{"n_experts": 48, "d_expert": 96, "moe_layers": [0, 1, 2, 3, 4, 5, 6, 7], "lr_router": 0.00067, "norm": "rmsnorm", "tie_embeddings": false, "lr": 0.000964, "grad_clip": 0.5, "batch_tokens": [65536, 131072], "seq_len": 1024, "steps": 5314, "dataset": "wikipedia_en"}
Below are experts of layer 2 (counted from 0) of a mixture-of-experts language model. Rows are named gate (a neuron's input weights, with its number), up (a neuron's input weights, with its number) and show model dimensions 0-223. Each number is 128 + 24 x the weight over its row's rms, rounded and kept within 0 to 255. Numbers have three digits each.
Before each expert's rows: "mostly gets" lists some tokens that are sent to it at least half of the time. This comes from a sample of Wikipedia text that the model never trained on.

# expert 10
mostly gets: " Championship", " School", " War", " Racing", " Republic", " Street"
gate0:100111109140108115119131105132106133145127125156128144114094156124133112137140153176051112149156114159140103110161158099114144132128155163117106135123110155177144120120108127159126144113141073142138125099106155160133125160113172100104154097103082170127113153104154140112126082122133151097118101135160100147158135128149088142135136145090075180137152124132153150170088124142132132152111106089145123138181150106134119157096100130151120171130113190132123158134152124117113119119117132119184087170168161117178144133140105114096124166106134092137152151134141126131093162130160124121126098097124146133118099124137172127149115122094102102122158148162157143105197140131176120108158
up0:149140123133130116108120144146144104139125159081136100137089127126150122091109085148146109154156150093128146116118139151144130127152131135108153111134159147090161140106121105140149113108127132101131174123137079135120095083138130133158105146107178083107109139096104097144132149121097147148119148140130155117085133091060143118119144084117148125121113171147154107137166124089130074137134116124131099118110138156110175148132111118143144128136136067114132092114087107107145104155107133159098129139121106116113116147091132100157142116109122147135112128114141085130144097101124133114167112126089100091137096145158123075130100114158170151104114139156110118146107165137126136110145

# expert 1
mostly gets: " games", "+", " players", " areas", " units", " University"
gate0:141146098107176109089142132148115168091101152122139100162155157154142179084082097132114140141147086128124125098140110171145164148101157124143083124094135125111109101147157141164127146192112130147133120171155107154158126097123126158125119130148122104103130170106129131119142103142117102130152105153124094141123130107134072104132173143122100131126097160145170160134134111112162157155139161119094138115118156152109133129132137078130105119145147171162102106149101153125113087114178144116139083167084164144129184133085119132115115128110172122147145048169154131156193109118165139150119099113158118102173125139130134137073126140104133146124136126097143119102139093118092109143095
up0:075124093086130127117136125124153137134132107126093111101124148133103105087112122142157194148098103161134100113123121142095122173147099087152109174143157109128119105168128154119136149145116120130095176139165114157121111097106104159112122122148115121096097132087110180150100134130105128106132076176144143137130119105105113164107127152081130142102131147090159158152119114115156107165130117083122133111131116120126097079126089114107140113112106157147147149146149109111138173107109142122143129124122124165105129128135084112146125104138115143112142097122120163145168121104100093109109088176110083146177162161142135153113076131128164132123131119084147098103163082136121124137113

# expert 11
mostly gets: " =\n\n", " Genus", " Coordinates", "|---|---|---|---|---|\n", " per", " Website"
gate0:166168099122131125113154146113103154166129115147093160152128138127116151131128142114102153148119156143112168099127125107124114089121155112107100098135145125109104144128135123117107172109149151169142101125103141102113172094153170144158115128104144129068133119149074141093121124122153135117140153112112156095115136174154136118125165141120156109133107140104168152106131174148108142090130138148091129080153157138173126100105104144130151123125108137133132149150130121124098169124122135145134119103165135131085099099151128154086159135115129162105165186115110137179095101133115145142100117147129184118119114106115151116081144098101112168064088103117149112129122104136090115111136
up0:122162139101148147101142074086163123120145103104165102143116131162129086087091087139120132105130110110087115139181082153141128148172140139149160139155159104114100106143172189105106175143129145142146168148133125129116148128121113149134135110141121136118182110144138137097101129138109127099092096169101134124126104116123126072124159143092125153159115138111146154175126161156134133140143165142103175130098107160108108150140164071121117070105142126141140131136162092124157164082110142097156123101113153133093134103148139169124122152101122142173116152145181122108152081149135113117108150102164129100150131163097138170154117151140119142102144140131119109123113098129093134159142

# expert 18
mostly gets: " |", "|", " —;", "===", " a", " an"
gate0:126148144143148142108140096118129109181091085166166143134109131118137129107108124160151123072177152166139116124116090107146130125148130136132149065101115085149116130129115112131151091166120116164158118144115122154150107160137119125105150157094119137129112151077065103151131120150155161130146145096120090100145111161180105137132083164114146167135103118144114110115102151147124089156122109114151107138148143130099138141133144114115114135150113172084135130145108124129102116109152108117122105129130139169120153114129147112132123141146121155123139071138130150105137129114125181125096130214137121118112157124181088116138147130161130158117100149105080152124087138171128127135127
up0:122132118113116162166133098101116155155124147139101146075174150103117123117160153139116114116140133129072149169135164142129137131104134122127147161117113103115082174118166106120150104177146130167122108133086128077156140124137153126137141117137137150152139125166119149074132188098156124126121094153159141152163116088134194121101121094171144104130130103096109105142120117108119138147143087137149103109136126121174145106123124148120155114189096152156138151114110130110149163170121097104127138134174085128150121085112114143167127131122091138085126156094139111112173138091151067128114120127152149151129175133106125146171123119126099109148136110145128106074112121135168148147124

# expert 47
mostly gets: "19", "0", "20", "1", "18", "10"
gate2:108136141099127147074178145152099169096062097118136109146097091137102152164090125108091112106082099104129123107114129090098125127162153129128094128092162094160091093143147109135125131122128109096103169149143141129108123089136109092124142148152141088095109116160158107101099140092163154141122135157148113119140143157129132117106118140117119152123119136108116136101124126137109106169103133134111171125118150142138133152143120116101120079128155103085098136125108121117180137162090121146128155188081172141188130110160127157121121108139136122142141117158160141109106164160090135118128156116088117133125109143133082142122128121155142136119158087119109123106139118134147137151133
up2:146136124128166155165135095151097111140135154131136099138117152163098118152125146117132094144075094107118117115143116153128103100107144130111145106128122107117108122109133115113153091164141173085131181115119113122120129141164109145094171133166156145138145123127158146174110151134143140109096114088092098157113170139104127139099099131136149074086107130116190123124103154124112134127120133130142106093152141081106108153125142119145115157111124113092128161098103125144117085100089170113143154140096130109131120131155135107118112150105158133132146151125134097115117136131091153140142125115147168152144135121135141128152177121118126086075143089126081141175172165143100138164145

# expert 22
mostly gets: " |\n", " —;", " |", "==", "/a", " Yes"
gate0:130130164129127167152209185110129119092111150150130165106161115169139079134153141120095157074128151121146116116106139106091120149159122148103147135133103146118149148175149123109179137099115171127113110113139154150129183177098106150114150119136135130132113146096131126168102145148149138084166090138129126152147102141106132111147169152102109155162117119094151108096099133148075119144105163132134140098154125136101115119112114094139128109094160132150107154114136112176162077119117139141163112096113118136099127119121140147127074115183110157148127124105146098130115103098130138097168176119105104146091161138107110102168149148150131074163125130106099138125105111127154046137119
up0:134112124122118107144078186132145092135170144122122093100121139146115150128115149128172143148103109099153111095112142154098142163165117129128144119130121160091148113145108136123109132122125133090150152132121114110103121136104134174136100149113135117134139101146147128176162169095108126126175119141107155156140163173097138080075161114130134144107143146182066114074142123108122105138138160101080119128135135132153108157145107116136104122077095142127126119153129128169158163147128165147129130124104077137145106127146131099090091124085142127153134134131102131110142122115108125129117100153094117111143099135091126101131113130103147096148101113139097140167140129073078137118145

# expert 21
mostly gets: " Genus", " Born", " wrote", "Personal", " Coordinates", "Scientific"
gate5:111118091129151080080093158097149111106167072171114128107122126146120132139083149134091153073127129135172126150146153154091097125101173134111144131143156130131111124118122138115111173134093187137098150084158155108133114116086135086163104140092141087157139158154094164147139108085143143133139150132122142152168145122162098118172121084137184114125154129078156133119166126120144088099119119138114123115154118144109114130095098094135125093074107153143112108144116113129144124141128108108120179147152128109142070080130142137119125138140136156109113152151135156146138127110144115121142113161094149104121091099141153103152116124133125129146121121119127134106126128153153124116169
up5:104135138121122139163147152162124147138176154144156107156156101077147144151143150111143129186182125129119165146116170162093125132130115092141110102163151142155089161118128127114157111118097151116121132149139142142125131160128151115128158107115152179124144101129156172141133166119168134079118126115134137103154174162135111111145121126138132126097118127149133151140134159148089094101158125137149114136153135099128107155111113152167142078133166114110135111109120055129145103148112154112110105093152125156170144140126119135149108135137122140110159137084117126147135136151129129146155156100063159123136139147136116173124143117145128099119132108124096152138149132172128130136114

# expert 35
mostly gets: " and", " the", " his", " its", "'s", " but"
gate1:110149129134125176137132108090165115115106136097167142136136122099098145120125167130128106100116136142086137096152140118124141101149117084096146136166131086115151091154119154165126143125125093119143198114164119122115128163161148142125098106165176123146138136157137094080168174126109112129144136112130139100078169150129094143119131105120095169177147126109140162146092129147091115093120152124123076116104100162141103086138146136154138114145124111143098140116133141150075131150121121112102107158136163128162179147128150121117147127088132106125109168102131123129106099072094094091120130123177070095130138127106112104143120144143143142097136153155156150148089132101142138113131
up1:147096116085111148139173123111113114151108120111085086113104139094125132155131098124187128158115165105147134155127124142203126093160154129142136155124147169077161124091076111160097159157128096109122144143145121130134129100106139109127174131119094168149143085142151162129134105143114184146112166119085086114140133116059158130146101127145146105148094108104159095134186141122175121151149093128135160158104115067106147163162099146169131094130103108119142105158140142094152089096075137164123182176095096131090100116104092097128103124157110171116093127140108146116091139127145111116097121156093167119094131110125134142135179094155143146147127143147119105111155152140127104140131

# expert 31
mostly gets: " They", " However", " these", " These", "After", " who"
gate0:148144176126095102170154120165127076150139096164106135122135105142159157102124135116141106122106150124115143129098133144149138128159081152136146119143107145129093114136187144137156103153117176115112156125136131105114175112129127111109138122154124158151136132110103122131129112171100152105093174125124134081110105111134114117138153107122153100153085139097081129105132101122118168121132091088126098150117124108110110117123150169141137126120086123108126156140133100090196107157161143146113137101125124149118159135140109118128109123121122144148153106129157176128090081150167145093158197123157177084124097093150161143146132160116088097129132128108099098131127146139120131095162
up0:111119092080169145122108110077109159101151180094158100154120144128137134126052131143132155084134140106136132142146128122166122151101152111099124137108160110130163137177082076120121145131109103127152123135116120124117095139113132100145137095104109117114093108092124125112123188116161072180135072102123147145133121134095166153104077108129100134115166124173143085095104137129101104131124093137169104114136112154129132132128139138149118156139125114127153127143146114100060125107143134102139131101124131132184159087145115131144137118165081087078128157127124083128154171142125171130105104164085134164132156108108121108107144102132152118098117109094118111117107113139130132155097

# expert 12
mostly gets: "|", " a", " an", "==", "=", "-"
gate0:167146123170131121129157143137118158142118116144110154146158145173136150112158119108135155087149128142109115156095143141149135104124116133133102107148129148141082136148131121121141108131119159097082159117115126133150141119100123099168099129169142146140123127119145160129101130100141089095117110134108179107112166140106114089120084094102097143101122155079124155147106108156123118097067151158110148129130112152092174140143104187141100136117124100142169149109120155128127140159154111133150148098146095120109138116118139094152139135147141151125123108068115127146143088135153092157142143141099143130166118106129105121143095137153116125136109098146131113096116116140083116143140
up0:140085149126192131112140150139076138115127132113100152104100117172138133113184087141142149110096110096161101145097118122102133107140161133142161110144094125104097103146090139102147094143158113063132165140116173135147116159152133141152146144130134130109113138156101137120074115102147128104174127107074141148152161133140142143117103095087122109125126140140149132162127137116114152099105126142124124115147120125130141127157099129165137129091146126152167117112109104117152150146106099095157161108113117127101100126137160167114188120084138099145134192115139187169114131132129130157101117093175124108157118115119174125126102107094108149129102145163126157111135106109089106171158

# expert 6
mostly gets: "berg", " Street", "ville", " Press", "wood", " Entertainment"
gate0:099192114137158096101178120154116161184168173088130147172122122134135131170135110149137124107103122159152107131110107120149136149113128101120150176109069159127137057107151124134122146114110126117063086136138146096137131133158146114115145152129116156121155108106125141115153126114150113119112105147106142141151155085161196076136167151122157145151128099090111147117123113094114087162166128155135136102117130082124114097106140125135133113130138121092112141099163090155180121156142119107142095135130132125133119078126149116139138142181155172144134139140107110145133099143133107133134118151124152110125148161119155094107131119157162158086100078123155135132112144118154141138114
up0:110162137139155144115124120084052139144104152138152123138118127120124143142097123157155104140095119146118119082150083141129159120114096159128114139106103115114095130136155144120122081103134093164121089123116136112129152156133113122145145141141121160087156140125113116132156120104118136103106134148086123158155170114136158155120141131143188122138104126084104140117137156119092106130144149146140130166085108121129106082178082136120124105083140123100107110103122105135124164161160110125147073144082122121159153085185184105146131167115150156119091152150150148190130120102131110135112141096079126087146097108098096133146119123170128141080108120147137136141119137084154117090110

# expert 13
mostly gets: " Ch", " Pr", " El", " Ag", " Tom", " Am"
gate0:154088159118169154140151138139139107191122171132155092152095118164106119116130112128141127124124137107107117162121124100113143132128110165087117126129152125166112166144164163096139100160103100105112088116138104139090131112148134114193155145106103141094167112114093168085086157097109155102125138123114151111106179138105093121157088146129151106103101147170123134154140125088138180111128117138188099110102102117179165109142168169146120172119123093103097097089094143133122152096124164099135147150126115141134156122149144119111147118110090125123118190135161162114126145143125115102111118076145169095152124150167123151091138145100128092143126172141127107128136112122135130171074
up0:171171167112122160138114113155121120135105157145172085112076137175165140078116120124151125111162141130126109146090114135142091153100102110152122112114162101068136108142124142133142096093088120128119116120153118155122123108130146118161129137137143096109134092113166151182133141145165111119125128118066176121127115105123157152126112130129131133123107131138124128108115125133185141122121133103102084138095159128111092131144138127154144173158132148129120104131143122125113087134142113086117100109129191102166134147092101101135103133163124115071131134136114116142115112100166123122118171152151101132140139044182138137164141158121119073107164130130067089104135181151134121162129

# expert 20
mostly gets: " album", " family", " company", " final", " event", " game"
gate2:140120105112122145117135131118159150088165165107121119107098134080189112118150142133100119118155153116147153127126113105112112102144099135129117123099119126133114161074139133127142161142087116141100109130129109092159129101099151101161190127127095115123133122138126118113127123187133124137083110127084082132121156098111136152135110143112134178162157136148141109141127143088144117170119135162181137108137117110171107110120109119108171178134148086145158161129133089123123105130152135138112175150119140116162110142093106103138116119110128129117120176107147141111119112182146135159155112140137084101137111136164121123112104093163138134123133143146145115150150148092083114113103
up2:172141139122115122100136107128134109140161111136141123111149144116155122140165111114103122107146137111128120134118121116108087108180057150140112145103124105107152159106160141107124151133107103137158132133119071115148099146100111118111164192142115115148090124153106151113111122153110145167096118111127069128158100161149103151125105144133154153125126144101102130124098110140151142125070130171151114149150124135136136111076101135124126130097146139163135116153141084080117127160141103141113129139121123139173120152105105145141109150133109123169140191153114139123129140172104086165143095145121093105155132157132157084116115145156129151094114119164159162175109129115099157162161

# expert 17
mostly gets: " on", " to", " from", " which", " in", " for"
gate0:086136104108138169132180123145129105118104093138162102160096099104151150149076113120161148110122144143153132166100106124109132150110127136142100097145108144132114103111128114100136117135129124123132117165126145143151136155174119116129126127090087117129109124109105165096130166105126119098148116144106131093105159156140158157132150103113152155108126100139137106099131188082102125143138177135164114147128115118156151079135206160135099119108141146159109094116128125152096123171138095154143152097153132172156088112148112160104133128157137144118141138126155117150108109143133145144127130119133116108203127130105162151159118097144142111171103116115095107137156183108103108112105
up0:153132151138106089150087122112114135103127147112129130143081153107146119091134124115154141129102077130161129109150151134158139092198107149096118102110099134096133103108156146158151169088104134164155127132124139122141111074145110106119114130128136146075143110105150142116123141135127141160122171088149140090168115092136147079166092113145141111118152086154141089121088104150144114120097099146096130126133109144147157164138104134112128120144150133104115119116122125106155132107121128139125127097130108137086131141095112075095157080122146117137153132117130157145143124144165134153157121107105134123081097156154122138107098131098098157102173139124172148137153086090129107108120

# expert 4
mostly gets: "==", " —;", " =\n\n", "===", "°N", " Total"
gate1:144153150129124142103125107160135115117130130119152133099154103149163136155109132135154135058161116124109169143109105115190132167149102118108162111111086115124111127121173147164115173144091132147106095143112147134160118099115110151115140156153134133143127140122179117175097157120155107136103099106123100143114147129153138102151137123109142129157104106160095095095153115147086113137121161153121120127106147130132101118140092098157111152082145157083126092122133108159162113091137111153107116155097104111116128135151127116105124107166159103130155111161118124096081141153080155143156138122156126138091115101126157132171133142113126145150107132135123084123083143080154141103118
up1:101097123150119140128164114125152141126093111129100103160152120126132136127130102130111097163097121177117056138182138091087110148131114131116119093120139139122129132122096110131130117134205091126164143110100119135119162108113147102159156107139180152101131106146092101081162077117140136088151149150161142116126122121112152135116095159161100151120144148138139142162129168139152111129134111096146111113136130122153155136080136161102141134167163108140097129087128172138143109162112145128190140106148169139157121132099123104139134166102148132127100088146106127145171131105153118149129154099119110114152105106139101116096138148150106147086103102122146160149158137143117143106148

# expert 15
mostly gets: " of", " and", " with", " the", " to", " for"
gate1:098115120132098125135141113140144120145113122125113113099146139123120106170163090152106165142138150177144132087123097077116109126119150094091101145126110140175152152134133095166103113134148135127141075107150167122156147106102103088142146102142157122114132134135083119168176138114157098155124131106131125138141103117122137173169126146081091115122104136114106112138100151115100124084113119151166091136088155121126151151150167158162088158152177094095153127139118114112165099151109124122151114139107164104126098112094102114085137143128112152119083130127189163138104100070106136118169147114115150151159152139119147116131093136163104142042134142118112121102139159085107138112134
up1:081111142136089162094119140108147121108158142148089116166109100102152120111118098125090167126130096152160142125134124109152108092126142125105091144157124164133140154091115095122142148133124076130115133122123123101135188132154168133124160110139117136141108164106141141142167094107142126101170135133084125098151107097102128127133155129161089149164120107092127112151179118139161095161092114138124161103132103122140159102137134157154093171100155161134111160127082118138108141112111128104121107131135169156136099142095115144161095151095119156160108071092128106079145128085171169120097151121106146134131098126172141116112089111131136149126111118164156150129093140138126136142148

# expert 37
mostly gets: " Mah", " Nancy", "|---|---|---|---|\n", " Steve", " Sar", " Clade"
gate2:102118081130146103129138136133144116120171128190125164124133159117120136114131141163112152145142138144144103099130131114167133101135136158163116152148134130156127109152145095116129118161112189111170132103120102098153134141168175135155097120117120179181134126130100163109124149097146115148111117112155106178124112141174115111140123116184137143096138130151145127192140117128122150094140081111134145108137129119124144116093138128149138124084124103151131154150184124135175089181087142137089163158081113114109130150115132077092147126116122107144146114092078102134161124117110109111140140136158121177135111130112195136106124087121140189088129112177119116118124099109145152149148
up2:160104136075135111135140177120154181144127162160130142151148163107163128137064114184092148100155109135161163119145159119126116102123129224147119128097134115124174094124107136147113131097150089117128141083116101093123168174125109144151163097138114140088134148094113144085129136154157118136089139119119124167135133105164148143110121102165131159113146135141140106179126145104126111114149144140089131109177152101161131126081128154142110140105127154104152144108146126112129145170140185118107125124125103117147102075120092063132123121147170129112156116145123154128128172127131126097143093140123124083136123134118128111092114091135097169125123127155131097128147138152159136131151

# expert 27
mostly gets: " G", " U", ".\n", " b", " K", ")\n"
gate1:146112089151055157146126099154099154130120146091129099124115116070154121144151095136105129123151129129127132138130123126127089096105082155098145133121129181068101119109138113143128123103148119089144146097102131111131140128137143137180124138116126127114136145126110113167093109192091141114124145112151155138157168148116080164164136129120135094107145122145125121100121125151077101162131110140156140126151112120148122113169090123162098089093134105154124108094139119079119159105103110143157103123118147081115110118113138127157125118114094123115114164143116136108151131116161096137101136128061155106145145170120138114130152188109132128152095133091164099134087128126158136116135
up1:155112129145189098150110135093130095133134110105109100133080158114147143124092133140141150107123108100130154107168115124126109156132129107104101125137144119135140115110146178134113114107106150132129155121121168109158130152139092106141118124141114127171140123136133174134126146105120131127098099121096089136166084133135141096110109143148175128146114100091167139138081149124105100134144112138135133133099153123081101125100132107110111167086094157123153089122170084152107143176122092144086118122080126171121159091162143111071125129127154133092117089176120098145123120107132125102109093121158097118107117105138135135153125103159126128096158115100094094179153113123142132155121

# expert 43
mostly gets: " made", " However", " due", " moved", " announced", " up"
gate0:092134175097087126136172143125146148134133143120132083094139119128139142113116128097149132152145138150122106073100109122094120106151165150076096154112110163081132130146117127147149161141113123109075112096150107181134077133123092123104125105116117123098089107131142115111121149140078153118151155123165101134082140161113177118129070121162087112107132120101168142132129135130153144108154176137192141156166149154134176158112188138170117135121123173111118112119135130136121130113150091128159095135173145095138088131073120112113149118146144113146134100153113097117124133114114106136110130140166157113142158122175157145133149133144148096184134155107141134091147080106098166119140
up0:079124141106105114161128125120130151168136112139090143129143119135141183114139160167160129138129107108142126115146153114128146086138086141133154114111110151114133085087112116178165115130098119124129106113166115141136134086144139137135125092096101117144097134117119103165134115179125110133148108121107111129120104109096173137152136104158112168138154148121105135079153140147104093130155125127120086138140138123147131129128140128109132107112106168142139152136154141134134140110165152127135135133149118152139118151133129162152156157151130135155150148125130109082103083177116112114166161129147169108114092140133141147133149101142103157111126106093132105129120121159105120101096